{"n_layer": 10, "moe_layers": [0, 2, 4, 6, 8], "init_std_router": 0.012, "head_dim": 64, "rope_base": 10000.0, "qk_norm": false, "parallel_block": false, "init": "normal", "init_std_up": 0.0427, "optimizer": "muon_variant", "lr_head": 0.00918, "train_tokens": 597800000, "steps": 4561}
Below are experts of layer 4 (counted from 0) of a mixture-of-experts language model. Rows are named router (the router's row for the expert), up (a neuron's input weights, with its number) and show model dimensions 128-191. Each number is 128 + 32 x the weight over its row's rms, rounded and kept within 0 to 255. Numbers have three digits each.
Before each expert's rows: "comes after" lists some tokens at least twice as common just before its tokens as in all text; "gets" lists some tokens that make up at least twice as much of what it gets as of all text. This comes from a sample of Wikipedia text that the model never trained on. Tokens count by the router's weight.

# expert 40
comes after: "-", "0", "\n\n", " •", "9", "″W"
gets: "\n\n", "0", " Location", " Born", " Country", "″W"
router:125107160156155192168092133119122144087122140034162068128109143154140150170108116159102138160155175093137205160152109157079148141164130168118124119135115065124150155156064144154205096164187113
up2:054110129170140072150133167109126162088138175103127122102068109117172168190111065158091126135156116120168129153111154145162164136139174114118153130198088122074132162116072176098141103157090094
up3:139123082092164108118076086164126132166115078143122084189111124097127139148068123151134114113113054092133077084177114080149172134120119169118121135117138094088090102094103171178158152126130116
up4:151114141130130131130142086157131119134123075040140118166106159097095167070129069121157114110174104111123160137115109144124157132156080099109073143107111104186161152088122109103139135125120150
up5:168137149123162161125145149126128133104131160152149141121075131157140117118154120212158060125103112108118140067074124137119105155099109107118169099141117115089129080193147168127142049158116183
up6:175130092160051147079125141080099117124150125086146148158127105101084137099085120112152102094132060134085108136144138140093140121113205138160133131146139131120154140133130135186115130093176142
up7:094176072110101132121096084142117101080086082129091096120148133125096066120092154186153148112203096071059143141143159076126146145116142071082153074097172130139103146170122091154153158162103119
up8:160150158125145088114099136137070168151151176114120101141142116108128054081113162153142188123157130129156094146112118086139139123167141132114101143125122114164135130141078075119139101156145126
up9:164075121190129123175117115180139144108086140160114096135125073096084124198149129106107181182096179124122110118107184130122166116075140183163096085114169116099096099156126079134142127158135112
up10:197099101135156089101146116136166068106168125077151144059154130099078175135151140145160120112100093117105153121173158147076103119121161109184168135131092105112101180152121109059152104165172137
up11:163147099132096109064071110119165093085126090099105169144170109108072163156074113160097104158122105154083166079141116142130152138090075141133110080128119083159120085157125089152131132113120166
up12:154167153164103127104171090096071161058117145172156126180106095148077163153134204170103174161098164093152087118105166153094128137156110138100121146144150098087211163092149158154134124141154116
up13:149130123097086120062108158138143129104128127097101130085120158141119117145078088087193130108143053075091154132063088129074157154122109103164169132101136169105183105121086224198112153119104089
up14:148125108114165108192107179150136097130128126173121083118142084139125121171135090092109157118115158122078146128122105125115150102167206164099086133122115096102089151187128122071144133094108128
up15:161181186113122067147050123084138123084145179127088098117159091069101148120110095121073123194137134083117145122125101151123128093078168148176123097111129109165144146118028078149084145130129077
up16:160138092120111080087123091094071192126157168180137142159126157157103120090091093101152076086100068136125141100181136173087093121168129199151065114129175171116199125158101135145108109116146078
up17:143148135085086129096044119139117157134116111093129115117132079134122129179081098162138097204158119111154109195143120110104133140133123057110104192141102098114155095112107099159105152133127157
up18:189094165161127139081111147131052111144105108075131113147119161133136138194088094141113143097122156134153123151147099132162129146126160097105164170082176124098079146140141137117127106114129188
up19:143154115175167141130085135163087152109037109139098095148103140139093103118112133094201084138117113134151146119176141111136150162130097165060136102140123184120073159147152132169125156156108115
up20:120109117101169107168169143156099160128156096112119141172178179063095164132113084107096197103157149106087100137142095110223076184109110119137053060108148148146130128129132163097122123085129113
up21:136088154106094131154129170132090090117122127109142161092086104145115117167112084183153122124125101108141115202198108158093137133155106126071124162144135184136147156145168108138147107196111134
up22:101125126134086148152139156162131096146131111215095109160103104148124100114136119113139090105144156111132136159193147124080096082144126122162187105118124135127136118149121136161099143155140098
up23:103144066076099143161099137129124119116122148128141113107124135095183235137102210120188188068175106128084164100134188113134157111126156116165147048126133100104114113063101139139203141140097183
up24:136102105101069127126122103140114153128155160156106083140070163117041096114111187091138122159158142154124110153080074126095173118158138186168122127160204110140107151132098143167176087125166113
up25:165141108112099134137101117158164093096125153084151097039106077114144130072140119131113171126116075104130142188073163169149060118103178130113170127133141136080140137135056108139137109096180143
up26:160114162178078099112098150088106131092138098092147156122125118134128173129103191125120146154139122113033164118117101117096143053103151184126144121121180098158142118124114122151136196116102128
up27:138135119098136114160134168145076210114153130063117103108132184157139097138150067197100144108077093133128144141148038157099089115153143084108112128167158065082164110117142144105113110119088087
up28:162119144181141090160128136133146176095128117124113134112152147132159158155118187156113126164137156132147188139106070110143177121144148125139110152149124165080156146124114139098146135166114092
up29:146152141162090160204099146133129122169131138124144084098107159118107109202161160090085105184164120103162142165133120135122152121103120124208097130150154112090135164157116163123189115101115066
up30:095143133107142169107106140116156174094177099105100108139144078055133123079088132142135101094152099163048222107083128179084081194134149115114141110103183105117097127125088158183146181117170092
up31:146151163158138192154131156150103141121113147099118161135066123093118128147153119156092146108176180148132167121128105147085173150141133170097124144147122137086201158135183209165141170112120156
up32:152131086099123114137121137138128160089118131121140024073030084184142127130195048125117122093090095163156162153058142087137126121115086176153153065093064079137171080136088187105127122081127124
up33:136132133097101150075095137138148125125147098142077144156057091073141187188136104094049103069136089117167067176085155183110164115175135139123140157150154113146155195179072173151118087127109100
up34:111155110117071144121124155131137161098115124131153102153055116157132138143109076183092140117106121096106115117158113081090109151171103108080146122108090150086145172139129099158099153077148153
up35:081097177204130147122064061111165093067161136094126155106136174182160149128159121147139139048082145176102180160138155129136175107106167152065090141072148144136104197101089106140111093113089212
up36:130115166124164147155211125104095164162087085103098118153151094189086111105148194113146100143117047125110196128127125141110159087150107132180071149139127082139151142116083153112152136104134131
up37:071139094092141062128108144168139121144110095107093175185170089127109124113121079107154160165100118125143149141209152151104071059147122092097121100174159088112174128171111097141124122105095118
up38:134102188115081135163135139116120127072153122078111123087145143152122220086194118146157138137114132206133158171128143125131077120155151101136179127116113109071151091146154131059191095094102134
up39:166115121152105075108093128098152154085116150099125095107146117131186177194131141171083121164120114098123135124116109120098099099175111150092130125154141132134148177123091063125106086188102136
up40:150123217079120146125127124155143104122095125156106132140129182149085120125142134122136127077119119061176135118127100152133179102139129069107109089133175133136044101150127163105144105133159154
up41:094094110157194118063135135117123143074115136099088142108109113162152118199121099168094126128121154160109157171136136127116118183137140186082133132156098114129083107103201121091128140119090088
up42:157115164140100155082134143170194171158066077133182091078124144116123161111104146159130169134132135120115103153123123165085131136153167137110122106146129114153112124199190164115110119154153015
up43:100150116179140124155099130125187093111202089086113127141134156109134123176151111185059160149128196129142091154146158149157129135131113122130178135119131130157147130090150157125158147132119135
up44:113087114111164092115150128151181160107142076124159146112110126115141113120068088174170096148109172136148164118134156122130137162141142185155086045084163118109149133113090125101153096205102125
up45:057125162099130107188095193076117147107111073105112166165123129109178165137154120200110135133141150185142184079144137157066135148143108078124143095126126065112114153161151169185097131152148118
up46:082188142169140096190071143129152114106156133163105160145090105208094141162127135138166121115135110111087158191129087151113147156142104083144069131143133110138215177112169145149161138132121106
up47:134115110146152104146169117155111135166159164134098132142107109103090155189130147105186122108194077140137163116115101125088165178136065138086147109115105101115064196167147117115127080137166077
up48:173218174122147106194099170123119088131157173132159141155143117180104129162104196148135172156113150135186137152095142118096131148142109085110134119125115123177194121119134099160072133099112098
up49:197085116133156169185150151150147135163138132101149105143115143141136151181186121130122165093103102149119202132111153137152131085128098105085175166163097100131132149081109180137130136153152102
up50:141097125145105126236152145091152099136109189117140050155121114030088092110119115175091118160135207119164187113171120092134119105112100181142124092129143092125093111153083134124190159197179123
up51:094145166145136099143081122099174136164122087100093132127091114129114127117112191132134145137104132129098130068105121117104134160105168112087142124010085152078156090130144101112092129100158123
up52:092116146136094183176121145182177076132084090093110086150095158181173193108095069176101137125133161162081095168167197165125133176139095136087100149162089100099069135117121116095094142165145153
up53:107164101170108169113087104102102139094074153134077058138166156159167086131148172114107096104101122126132118144145109129079124146123121136137112175162132132109108146161146087149128132141132093
up54:146118113141178105093131115065111044145139158102106130092142154129143160133117139121154112137102141129146107129151077142095126082117088143130117140121132099099153116108075134178130189151134108
up55:183124099127080131091142125113133119093176137090089152153114103128089138083115165184076100099096139112117171198165103164079210114135128081133141108116130176130123095132194126134123131155099161
up56:098102214190077072099099178129175126086126097071168159097138086130122169088129158153132135078112134071149079174162096131125169132105089163125123128175126148175142108129152123122051127117168184
up57:128104103077133123165056158118105154112180162175119159167139132159074180150124144199137212140106126135094174093060133130077089077102113120075114169155094136163169150162146125109177139096162139
up58:112135096155169113130085125155164154235082133113102150096125131107129175124160158194116113150184084164091152185171107193088050141123182143105123100189098093210180151135153127115129148154170109
up59:133140157078209070095089118156087179129078092118171135071057126114107098125110136037142132108174143137148187082145143131147177083140137103169042144101122116142126210134105143137081151148127107
up60:183115054165135153166116095101110132071118165141106129126050137166169155178154120184155137079163101101115135114132144196120085124112136156115164059102148110159125204116081091159123128095099088
up61:106151106160159102105142068184167115074174080091144129168145136133107098160121133110192089093146118160106144066130122124141103104151110180142131112168086151133141133134136122164157179140122134
up62:169102128127161150162111139131084133047135161063146138153110151112112183114082123074094145126098176076076210139096135140184079133063095174098139113112151159098103162190098088179103142145097103
up63:150134132124145100123065143134184130115135111105115101136126154150157101140076077173140096132072127136132121113142147141072185147120091195131116108059106106121115157137125126156102131112106147
up64:169135116160163086135048108105113167105079120053182114178133199174157131108106114193157145110123146189134155138103132104103134131139158174134149126114120095022145155137111107142072148143140109
up65:192122110135104156133117074155132082074109150075122103168137140140135088111102053106076163186083120151123144213161106146147088157192132162105117086106107135119135115121154112134121103143199103
up66:133158179134097205192097159098122094163150101097158169137135136132175113095107155142119120141155113119175138124099140150145127081122140142111142125159115099077193132144106149150131123171114103
up67:179118152095145168170081086160068143154127098091111130177118167096200132177087135189168128153135127133132129051039177176134113139118150175062206153107169074093139096115053134160142169143128125
up68:145148118170149116075120089159060090105152170139162103129148096120094088112197158162109114141162146123152133095173102149149137120156078130087095132119122078103066112138067167059115117124109137
up69:103079101137132127117082188196131060115186128151093107128135124084142142154157139117135098126080112120128144151125128143104148073141130185082118184087111091117081163136140144083084091132134085
up70:069101192084117173154153103136126119113120126137097109153176173155101120135100127132165188158132078077175161171195132078087122177093098142155159052168103102096130090090139136130113186153131148
up71:141115122162152161170170155154099127097152062154106175149110096141073079124082170167104146143139159049177112137074070136139165169170104157138108125167141148120138147105089087149113121143077130
up72:145126097121084153084123154094091100162119168090106121143131137149123126131157114200124120143156107164149129162155169097080138179111161124146147125127129158157147163115145119154156097143104082
up73:191108151125205184137051092149155136146165109079143086092132113114123123154084127136143157115120071144112136149103042146159110127168162126122173132122106114126109145164120098196137101103180033
up74:094089148052134096126147149115095175115161110121162166095156097124085149148120108118096105064073166131098112176118058103144148074124140132103129138076132131181117100157103152116152133148151138
up75:087141132105110139131120160066154130110098070055098152141094090146224132126155131147091168096165100148175144109106078144217131127166127111157180118143082100119186189142100097124121142181106072
up76:153145102122056191165132111087091093044113110155103083149110076190112117125128133047067092135142162122127136182097153163112157106107100100141124142174095091107204122128125103084163142141093160
up77:081133102078147116156168136166116072120174114175148126142143160142177066094123147156139084139122090104118169122108085148134143072079160079121127130184127136098062168123083094169157141119140112
up78:119166122096104115139193145179146167153145164179163136167149085087115132062103089106073159134102105148133123153145164136090085135151123110083095166154140104157077134111107169121181129125105146
up79:126132102173088169145181193057068099116098127111116075111187139143156116151116134086140160182115143069088143109130127115086105106106087112123090061111092130115178134113060136079124101150098150
up80:161146059112131105131107131133098175142127109115054054154141140126074102100159116196169129092089135134083138137156130103139152082199189141070137113131143115123130150100163145100110193059073095
up81:147108155203151131131159190164116079128123141144064103125078143167182158175147081099064166090123133148127148069150161095120196113142164137111126122160108137096178142149062144158140128158167155
up82:170107079159126137096111130129152147118127106092134139162141126088080066155129111047074176154069111139082102127083129155088136105117064147123122141113126073137055110137092150116098133177153094
up83:128096109155147153103136117121088087111158101135110124163123121081155099099123097114136094128152157119157164096104106108103157156126142132136108092101175110099183094158139113134146103132131125
up84:131168082168097130123087110138116109159077128107110105186103102131088083164131131178086162125135123125146164046191124180097153103164056161104056106134121121119113146091096153140117201085116143
up85:145121181165152103158069158134075115080158144095096086117113116117161163152106132168091082155122085134114109148194115096124121120165112172169108149130093091133171110111154190082139098079081196
up86:174157108161127129199154100124111087160165100103129074117188136157115052099126140123084117073052140159137163084126118072115120078100140128127124151111120164170167080119105180135123118125120122
up87:168134101125192101151146164090087140062100113120131132165164152114102172094101123154090129173091124135098147141151163087135186108119112083097150129137104169107104112128158189102101094113056107
up88:126198097131117118190175141148109116118084192106134117084117079139156137147185066150125085168074152111134170129162113095164140128140117139109163080170138183152140111099102126130134104149128164
up89:153056104143110141107102144152111115151136136086092135130150132137142159160091117127119168079154103157127122124114149162087131122095120159084142120160114061149132170129083095134156186204107114
up90:149110114086169111139147130115170198106118158159143137162184061103176113148130071189133092084097129110148155104108073069100150144172141156161102124081186123105120183081107133117149104113112086
up91:085206057071165124106101057101112157117150118157143121172150089172088132154145162145116082161095077133137124137145094183116082120094131107086112124161101085083134107132142140119124186123137154
up92:196123112094185119133104143130101147089133110068152132091211072096084157096133103164141118131170089101135151151169174130123144107150129136129142175119132164132193062083164140135124121129116167
up93:154154123156132166133094093176127102161114093098122096136143148105130144183090106143110157158134110093173145149163136120140134213152122088098142096188140168116117211129142050131059149102086186
up94:158115182157086107112159130131105163053134163079120078135117197123144180132111109147078081147147129110176162139194149103105122104121124104132100125145085128119149151125114111079115191125146076
up95:120107130055199153141127075143064103096126166133120128146145124193123131122126163158105121157139083098116141143124170109147119135099113183115135120144081149179099138142109199149128103095103107
up96:152126083163156077179194143135189154116125162118161127107143113131174139110082110142123103139105140139096143184128126089109226135115150218065107179124141151151112100097102111121144087136095129
up97:148138125140140148127115142101121127162156139168138093133148123120158122147086154153110145159191174110159143122131107157107131126152148137100156166157140134153144106110132133110148145130113108
up98:144136081067126125189122116181128113119125110138071130068140015117139139109080148146118041158161079123109188120166103118102121121059125155122161124163127097123140158116120200108112130156102093